{
  "num_hidden_layers": 12,
  "n_experts": 64,
  "experts_per_token": 4,
  "d_expert": 96,
  "hidden_act": "tanh_gelu",
  "moe_layers": [1, 2, 3, 4, 5, 6, 7, 8, 9, 10, 11],
  "router_score": "sigmoid",
  "balance_loss": 0.00293,
  "lr_router": 0.00255,
  "norm_eps": 1e-05,
  "tie_word_embeddings": true,
  "optimizer": "soap_variant",
  "dataset": "wikipedia_en"
}
Below are experts of layer 2 (counted from 0) of a mixture-of-experts language model. Rows are named router (the router's row for the expert) and show model dimensions 0-255. Each number is 128 + 32 x the weight over its row's rms, rounded and kept within 0 to 255. Numbers have three digits each.
After each expert's rows: a language model's description of what the expert responds to; "comes before" lists some tokens at least twice as common just after its tokens as in all text. This comes from a sample of Wikipedia text that the model never trained on. Tokens count by the router's weight.

# expert 41
router:136184111091167103083092074118082190117125108096135115128148142139122099120205148116124064116185108152102074152150131127158141151122133110141090146130125070116130101135130142153105137112122145117134138156087124126113124039138109186135092135119147087099115088082086198166061107156128160103166177120131083096152169162179179130088193135155174127132080105163169096172144128150115116108148170163142078094094193147126166083113110126169120118151143128090094105130129130196157165126122165137154148138103119148101203102096136150114122133090087148140127148153119148141120188146099128096136132046071091113107131170148052113115201152122087100148137157095153215102098167106098134077109077190069094120144070110155094130112082114091128111183154142151119194141152155126093130128099076
It responds to: Sports results vocabulary and table cells such as silver medal, tournament, Final, Cup, round, often within competition results tables.
comes before: " |", ",", ")", " medal", " -", " medalist"

# expert 60
router:159120098112209125145132073129026140119147117099102105074120103122085148128133154107103019124118040115161066104168144110210107081128119128122168146129175127118127125090077132141133123096073154124155146153099098080100136129099096160142132126145104191123122128163124118211082129114131094135189179137111142120119160098137179130157159140114121077129113133150128188172210128153094133088132123112115120133158146158110124140112091141174158145170098106088067106120157162108134215103042163160130127115151120153081142099080172125128154162107123142141160131143122156132080142163142177124142131146181081058128168167131109142104177128126110147072121147131085171159115129153088152106145123160148113157143121115172101058155096157154118134120156136133136094111145147131020135085165124
It responds to: Header and cell tokens in election tables, such as Votes, Party, Candidate, Turnout, Majority, ± swing figures, and pipe separators.
comes before: " |", ")", " Party", " medal", " hold", " votes"

# expert 27
router:165171128115156143082112132150054172127116154103093108087100171126122148146152129129122080119163103097127111141142134133182164111120105139115140167110119104051137119085118093169131127133121155140094113112081116133130139096147126155134117118146168081109150033041101202131102066116125140115148135122102080080107153090202100237105206193162115123145098099156126105162165159140119116146139171101072107091135189161082151095172072160180117143134114150135150095094069151190114109148084086181193174124126189115093185119118133167103097176114123127125090114130125154095116130131125188114146127136075059120125127110112088140122189163120065094129127186105091195088102162136105108144160118162084131111117107128163173115145126137098114108187130147138131120157142161153118119161136088
It responds to: Apostrophes before possessive s after names and nouns, as in Roland's, region's, 3rd Infantry's; also possessive determiners its, his, own.
comes before: "s", "t", " as", "m", "ll", " School"

# expert 56
router:121089110124128117107164119193160096152144129120185158110138124128105160127174166134173164111063138104134096133129160124152129166090117114156134119102156150194144099119101122182100132193105136195119132134127152097131160066073160185116150152081087125092131094124127138161040115130115074076158148055129118139218136131088119127116153181206103098160069162096103155119100066117164121149135087138134112035123214163134164157129148117167129102125071150086110137124137158160096131123084158148170200182099105108131168093121081141120131135112106205132126154143146074097139118126129118154090107099140116085085048102074126088127134151122124101158151181093158171105133101115122147133095104184184135131112128118121170160146123173081085137136127139142173133095113114136109175072165103
It responds to: Infobox field names and values after a dash or colon, such as Location, Died, Coordinates, Length, Genus, units like mm, mi.
comes before: ":", " /", ")", " mi", "^{2}", " ("

# expert 19
router:112159108122157116105068057172105143105130109115136131140131126196144113188192167125106112111159130122139127137151086119135146072113150147147113139122136090112106111104065168142050133132126161134132141177127163075167115073132088155139150119073180157123130108019096175150092136100129108158181165111184087107150147117169132129120166144125124137115147157132223136140107107120077059119156110178153115130118177117099162122084134169119125183156096110105164133101121126164116113122146144205142148119100119130168135107112164131084134140126105119160148106098127100161108130173142146063145127084107039091115191121153061128097151158119119090123138153108167130069107100143085118149109056123064140119145122148138129093184087178095105070174140119140211132126109120161031116088169128
It responds to: Line breaks ending list items or table rows, and == or === marks that open or close section headings.
comes before: "|", "-", "\n", "==", "===", "="

# expert 36
router:139102121128117161128161122192089147119122118077200110135093119121171184178123191121181149126150102099156147130114125122113077109168149132218148168114155096096118114143082139101116111154105107140112137138111197119044114071122156189175172128091131144112129136130140210142085142126105104058157170116085111129206169167160112089155093145175163072174093143156094170119158150112139124112150202113153119071074175111118157164133141125152120130187131119123105115137104146140125149165086152128112145145139136142102173110123109110061099176091103084134114117190104069153138103127133166148083137080094135117067094096113096142131151139135110099131151177055145177142132080110061126112110104169154155125100141113119092158138126187072105125116165110117195157126114125144072108067151061
It responds to: Line breaks, colons, dashes and field words in biography or technical infoboxes, such as MLB debut, footballer, Website, UTC, and unit names like cm.
comes before: "-", ":", "\n", "=", ")", " /"

# expert 62
router:141172115086167115075087066128083193122132106098127137119150144145119096119193149119116063125188126149100084132141137137155153133121141114172103133133120086116120112142112140157112132127120145122137130152080123114109124074136116183125112142127153099093112078087094199161074085174135150109178161114131080094146163147171174140097187139128171130141074105166174109178130142167129098099134177144154070084089196153122158083109107133159114108157115126116107096129135127197149160108121162139153161134097123137109211109088126164120123143098084143153143127144117142139120177129113113107132142043057068111112127151143065117110218154129088092163147167112146218089082133102090133078105071172065104119146078096150088121117075124086131112191155156165119173132160168123081133117099058
It responds to: Pipe separators inside data tables of sports results and pageants, plus some date ranges and words like Science, Related.
comes before: "\n", " ", " 0", " 1", " 2", " 3"

# expert 55
router:111149123096194137103047107116086146153080105103126105087135089126125132105115126128144130100106178118105038152146160111181135131041116118126113147129149138136135108138144152120061163112162117153186100156098153124120099112146163104117149167153137120153114156151089147164102162075109114049154192141118123084148149119140176142075167137189146096111118125157128154142126062159147072136157095160132094146109138134128167124116157091131124148126126125135178118156103140100098106089192187150167164154080154082106176130100155158099081114123064161142098174060110177156142179091090182091146110088117085131119147175169113110131158191109107169132076204119135182040107130155120124110104095169143154138151164089164115025170123079139146088135162129065134128133128148152130123137099086
It responds to: Ordinary nouns after the or a in running prose, naming things and institutions, such as stadium, school, game, money, road.
comes before: " of", "s", ".", ",", " and", " in"

# expert 33
router:093152112100076139098137105140098183093171103132146139086088119148171188155122143109118075106130089220140153105165112131134153099144065124163121174068255167185098115107129164140117166121155161097101158150115127110152162110143127178130141122129116152090153101086135151159162114136108167136157082125066137092184180095182125132124094176125151158104140131127089110128133190137163124055111163127136049104116124095118154175161076134195119118126108107145157100120096170068131144162149187189139160112143169132130148161085125141109134108123066123173148190131150072164157103082144104062077107140159104119118121100127100144119124126130091156093182117064127146154142118091069153105088071153100123138137109106128117074177084080182125141111131138077118138133108141153095104115135092
It responds to: Prepositions opening phrases of time, place and circumstance in narrative prose, such as in, at, on, from, during, after, against.
comes before: " the", " a", " his", " her", " their", " an"

# expert 5
router:098080079062122122125008113162154125142172123128127074093074076162162158159146166138136110119174122173164091143162227142170184076127219133145152143122135114112066104069104104141179134113134138156179130135128108134109123142167078148139145121099147116088129133155125142167133089137140163096125140123086131070099116081166153143122147169117134128135124091145119121117087149135121102112147166111152146057183119122082170160094107112141133101139116075091179115106115163185104128173152140153148158159141193150118177114115098140070132079131080110122162174073098130171065158114150148092118090096093087096154113128208132119151149165116139131093152142153147163062089173161119127104086175163181155096174099149126119172161117118085066138143121152093164141103142115141108132126086169
It responds to: The equals-sign markers around section titles such as ==Early life==, ===Climate===, and line breaks and table divider rows |---|---|.
comes before: "\n", "==", "The", "===", "See", " =="

# expert 17
router:119144117075139155110053106125077098136127121136165076065132166164111106127121129082154070102164163143109029158188110148105117159076134123156112186113168116151115097103086154118105106179133133178144117177108196153078134172138140172142111119130118103160121080170137188157169124130117124108142105178116117066132161158224145100135107116128178112111099118159109155145151112179126126105119133114148144097096121100116157104124136132140172097164136167173127082140095190150135116129096129197172092146104202126114101117144179116132098203136091120157148133102098118111050149113171114058118165150166125129079160160113113063144157136126136132073103180116095141115109120106063163094074138203086177149144170054159062144124104119148112111133106098084121094138149129112095135128111092
It responds to: Personal and relative pronouns in biographies and plots, such as he, his, her, it, who, they, plus born after was.
comes before: " was", " of", " in", " is", ".", " had"

# expert 49
router:128091110036150132124143070116126164135121171156152083111113133140131098135187140094095057138161159174104092095155113184125161085098190136106136074088144082083119080169126120150156124125120176133187142166092086097132134080152120132155131145120138158064097094139129140181074085184144097110130155097168103110123167135206098140062149109124117069141124138168096118101143155122123126101175205119165143073082165157106124088168109148150122148105151153122104091095150181179132104107128127144102121119076118184104211137132121124153078123097131142128114111085108162137065147145125135135142118109114074158119152155140084087080189173134119119167161167084164150113147141097118156111107043168129131089159101084163146173149121153119098126110160163137167166187144171109152112135097038
It responds to: Closing parentheses and brackets in tables and formulas, and the = closing page-title headings, such as = Toshiyuki Kita =.
comes before: "\n", " |", " is", " =", " was", " –"

# expert 10
router:148119107133158160065090097154146127122112109146128109065129167125147171091136140119096082122125111200095134113141135163229230175065153134163138161146141138118078118115122116148144148128125133137121176118097079138142155120127164104126124104124122075090156134128121181148108095188118130134137121113139077109118165094128150126137107138090122167193082101129171101153189122148114089140147181098177143114095128110118201098119133129146084086088161192176105133101112127138124212098096105152121124102143133157090154158091092172116130155077076142162063093181124177140108114144121135103122111086024102117129081103144101107132129122133114141166153151122163164132098086145124180028057061114145164140173174112146079173130077133102135144167155168154164125138157114120064108148154102
It responds to: Pipe separators between cells in wiki tables, usually after names or numbers, plus markdown divider rows like |---|---|.
comes before: "\n", " ", " 0", " 1", " 2", " 3"

# expert 23
router:164159128096169114104104099140103167110109113142157170145100138130180100117173153174131155141177091156101080137126110137140129120128142100166097104127139126124123123059113158135097140128109091170114116173113129173127106064116146105120153108129107113110140108113110231180071115159129153111169097125091083130102214154177129197102129104159117172156140057139128107148149170121058055119146174149173107110143155165111188094101103157167127120144067134088123094152107147104135139037147164148154138097089086158140143128143150146118123188097104142139123106171169152106129110114127085113134114147118105096128160155166082111084166129070082139133143205104151195126071135135091148109089147142109104128182107172194083105109055116076131115194135183158140162161110167176114132101051088
It responds to: Line breaks, hyphens, headings and function words in structured text, especially football club tables with Apps, Goals, and date ranges.
comes before: "\n", "|", " The", "==", " 0", " In"

# expert 63
router:150173113095166110068078061120080196113126104100134131136158154148120117132186145112119064106186117135106084137147140119159149134125133124143086131130108086117121108132128152162114134120118138127138130155077115112101127039116117195130105143113140091097112086093104194173065094155127158099165168108133077092161179144170160127070205138139167132131102097160170086174134142164136102107145173140158075095096173142135153073118108140154128117151135152101109093140121127187158149102120169150160153130111126148110217116084138157119116159092092140137149137153117160151115191144117129097137127051068078106113128152147073128117202143123079094138147155103135218094104141090099143088117077180061105132138062102153096115113082117081133113187147155154133184145143167131064146135106066
It responds to: Mixed pieces inside tables and coordinates, such as degree-minute-second values like 47″, percentage splits, blank cells, and part, bin, High, Officer.
comes before: " |", "N", ";", "W", "E", " 0;"

# expert 28
router:101115105113178130143072081133088166144107141143166143118186134133077128148211110085099079087154079115066131135152105113127138150111136135135113134108131055190147087166152166215099113141133125147134105121102120116109184073110191163132067114102135194118120077113126162119081040132103093077099151134165103043171137139155204161065160149161150131125076081125134139126176106153074085098156172130136065050172128143132160147145096176113096184117154116128106093159172123150126176089157125128123095153131175152133179129127116151111102126085132124166136129150134172126088136102098160064163159122078088129166160111153110125122154172149131126157132119116192182103121098114125153110123109150133127098168101075138116125152137157139107108150172162120125139128113132145130111101056040
It responds to: Closing parentheses, quotation marks and brackets ending song titles, years and citations, such as "Quit", (1984) and 1996).
comes before: " |", "\n", " (", " is", " and", " was"

# expert 38
router:123116051109109106125112053176090150144096105158188094130127099147128112144168164141158121114128173106142109119142125149133197111134089140135082132111120089139118116139131130149061129104099156148209138127140122116124103126157112155124159137073183183137145113092062154125119128112140103110147123156131035135138140089218134156066168135125129155129125156120191120148125156118127138066155101187141132116118191148108148124110194123163126165200082117111170107126146107176118071140102139181109156128152160162098154110090129108028141178123110138122084113088134107157118162172134134067100130114068097087108125190195086112123147140106144042126155167144198145081115134080100127135110070152051133102122108072128123133161112162156100061111118117099177166124110147147085094130105121
It responds to: Line-break tokens after list items, sentence ends, headings and table rows, as in lists, section endings and infoboxes.
comes before: "-", "|", "\n", "==", "The", "==="

# expert 24
router:150156119108184149054160105135104112133123073161145130183141138204193150093175132118141122100064146128117061132120082121139164122104133112111088161067152182133136148133099117121150169129123112121135141141122128092147169140141177109114117153083097114161146109057108112121123087107110193132123145116090080097194111138173170133060151124174129141140088121171123063151175198190177042128131150124145153102112175138123098075092081123155159069105097099149199130136149097169135149178123178144174120190136092142147178133121146114141093115083072112095142129070131103082120113102139149131126141110165148135174081119152095123152145140102092046200154114131179176130128147141144146135098124137169119116141116088127097109139071134103086112108149129167162104098063152142076099195086141
It responds to: Prepositions after verbs or participles, mainly as, by, with, including, than, in phrases like known as, such as, headed by.
comes before: " the", " a", " well", " an", " \"", " part"

# expert 15
router:125149081131136139128075106178132129139169107132099151088112158083135095098226105158095111117138126204105131129136128153131134092091162132106133150144166098142081107151146148199114122167117162139136126110127175133134076059107117160140163150123118101116151107081172049165079096131101136085146131123123073136160154192170128143102195131131166117111067119150088148131124126130163117079142110227166101134160138127145086082138055100195103090099106128162129095162072122096136150121174154116179117199149098126109183102124176125124161160124090146106113095073142120144133134149102169055103143129179061132099135126174066118090140127112131066110137142130143130151112111120112096103153062131106085156117059121183169144110134147145121143177172166103115102121101129162183106164034126
It responds to: Commas and semicolons ending a clause or list item, plus clause openers like that, which, where, while; e.g. "Games played;", "over the years,".
comes before: " and", " he", " the", " which", " but", " it"

# expert 4
router:130184119105168111053098080128096207114117094115127139098161143137117100128189143115115067107198117148107074128164150129162133136116149107140124135132114087094138107116091146161139137125115152125145142167083104114103146050119130157139103139125152066108131083071101186164068076156123169119179172124148085080142161157169162145134175145135158135137076112170153102156162137138130101097149161147136062093094184147115163096127078146167112102132158149084095116117125135190157175111121165163156134143085120152114186122105133159108103162101068136114144130140125132124115184157102138094140127060072087116098137156139083119133210138124082084173167144097147222092108139104100133084103067176061122129142084100172094125115073114109126111201160154155134180126133164139076127137113060
It responds to: Pipes, numbers and semicolons inside wiki tables and list metadata, plus Type in ship or font names, such as Type 42 and Formats: CD.
comes before: "\n", " ", ";", " —", " 0", " 1"

# expert 26
router:138180110092166104086085074102059185126125091086128121130164149147114096131191147119119061114195120135114086144147132127154150143125137113143096142126118067125119107146126135155115126120120144125145134163080122120103134050124104176138097144139150088100111071083103194171051090156135165102170161111124088087159180155183165149080197146145166138128103105176170103181145128165116110098149165153147080094100183141139161096134115145159131105147134145112108111122130126192157150118125167151157164139094128143121203120099146152109123149084094135125153128148117156140110194153111136095140126052070071112112116144135063123126214153123088090144150167101150212090116153077085136090118087180074112120134054114152086114114084122090129119191154155145116173132128166139082141126110062
It responds to: First word of cells in medal, election, discography and launch tables, such as Gold, Bronze, Reform, given names, years.
comes before: "s", " |", " medal", ";", " medalist", " place"

# expert 37
router:175147102098173138069114126136127129136096133088169130080144124104118123133165108097091054122135150141107041098149089208124126169094142110130088172098148125144071108136092143165100121107157124109169126190099169133144181092114142145147105133114172115067182140161124164154092093085126139152178109074112098096124165076138156147059150139140151156131127100100100124136109157173163124091165151130118056073128133106128163100086143169193117134108102171071113070159132112167141100180087111160126196116115132139135196105102114156165132123084124123058123085145132120137118187132103129106152145081132111131108124138172071138120221128129090056142132139116132212109125090099104161087107102179084080106116161056150096116123099150168126087158139178119152183182122145129143110147153161
It responds to: Capital letters starting names or abbreviations, such as St, W, L, M, Jr and v., often in historic-register and street tables.
comes before: ".", "/", "N", "·", "H", "hylum"

# expert 39
router:139176103096161103055088077129078208116117101094117132136155141137116095117197150107114064120187118150102082133158135132152133129127127121153103135132117083113125104135100137161114128120126129128144152153084121114095124054123109190141096141118150075095120097087097201166063103158121167112174167126142086084134170159170173147096189130142169131132086109151166090177146141164121103096123175154147070098106183157114166079135107156167122116155135132105108115144136136196148160116127168163162158136104126143108210105085142150110110148090078140138143133149119148152117191142118139108144132050074069107115137154143075107117206143122084092153159147105141199088102144082090128092112069179060108138139069110143106126126069113087126122193149158155123190139136167127084132125101067
It responds to: Column headers and cells in tables and semicolon-separated lists, such as Category, Cup, Year, %, plus month names and day numbers in dates.
comes before: " |", ";", " 0;", " 2;", " 1;", " 1994"

# expert 20
router:129111145098156152132076053160157134147116152050130067160078147145136116143124131120175069146115141125144076157176135133150103122092096115130117137094181136152105129107107118122092152155152161126183122154085129129104135107160057158116137118093122113077156087124111125112143119154111175098141120119093092082192134098162151121176168119111150132110158112247182120147155070124098114107133115147119089067102118139123112124101091137144179195166145187161165072108105155092128139189160097151142134216065147147113157087122146116139124169126100137137070189118150119182083125095120126112120153145157176136174041150132149091112155141127106149104150121155139132141121063116049079094135103154100102151143118082129106072175055127187139135160128120081210095162105129155134109118162114
It responds to: Verbs right after a subject in biographies, mainly was, had, has, have, also, plus past verbs like received, started.
comes before: " a", " to", " been", " in", " as", " on"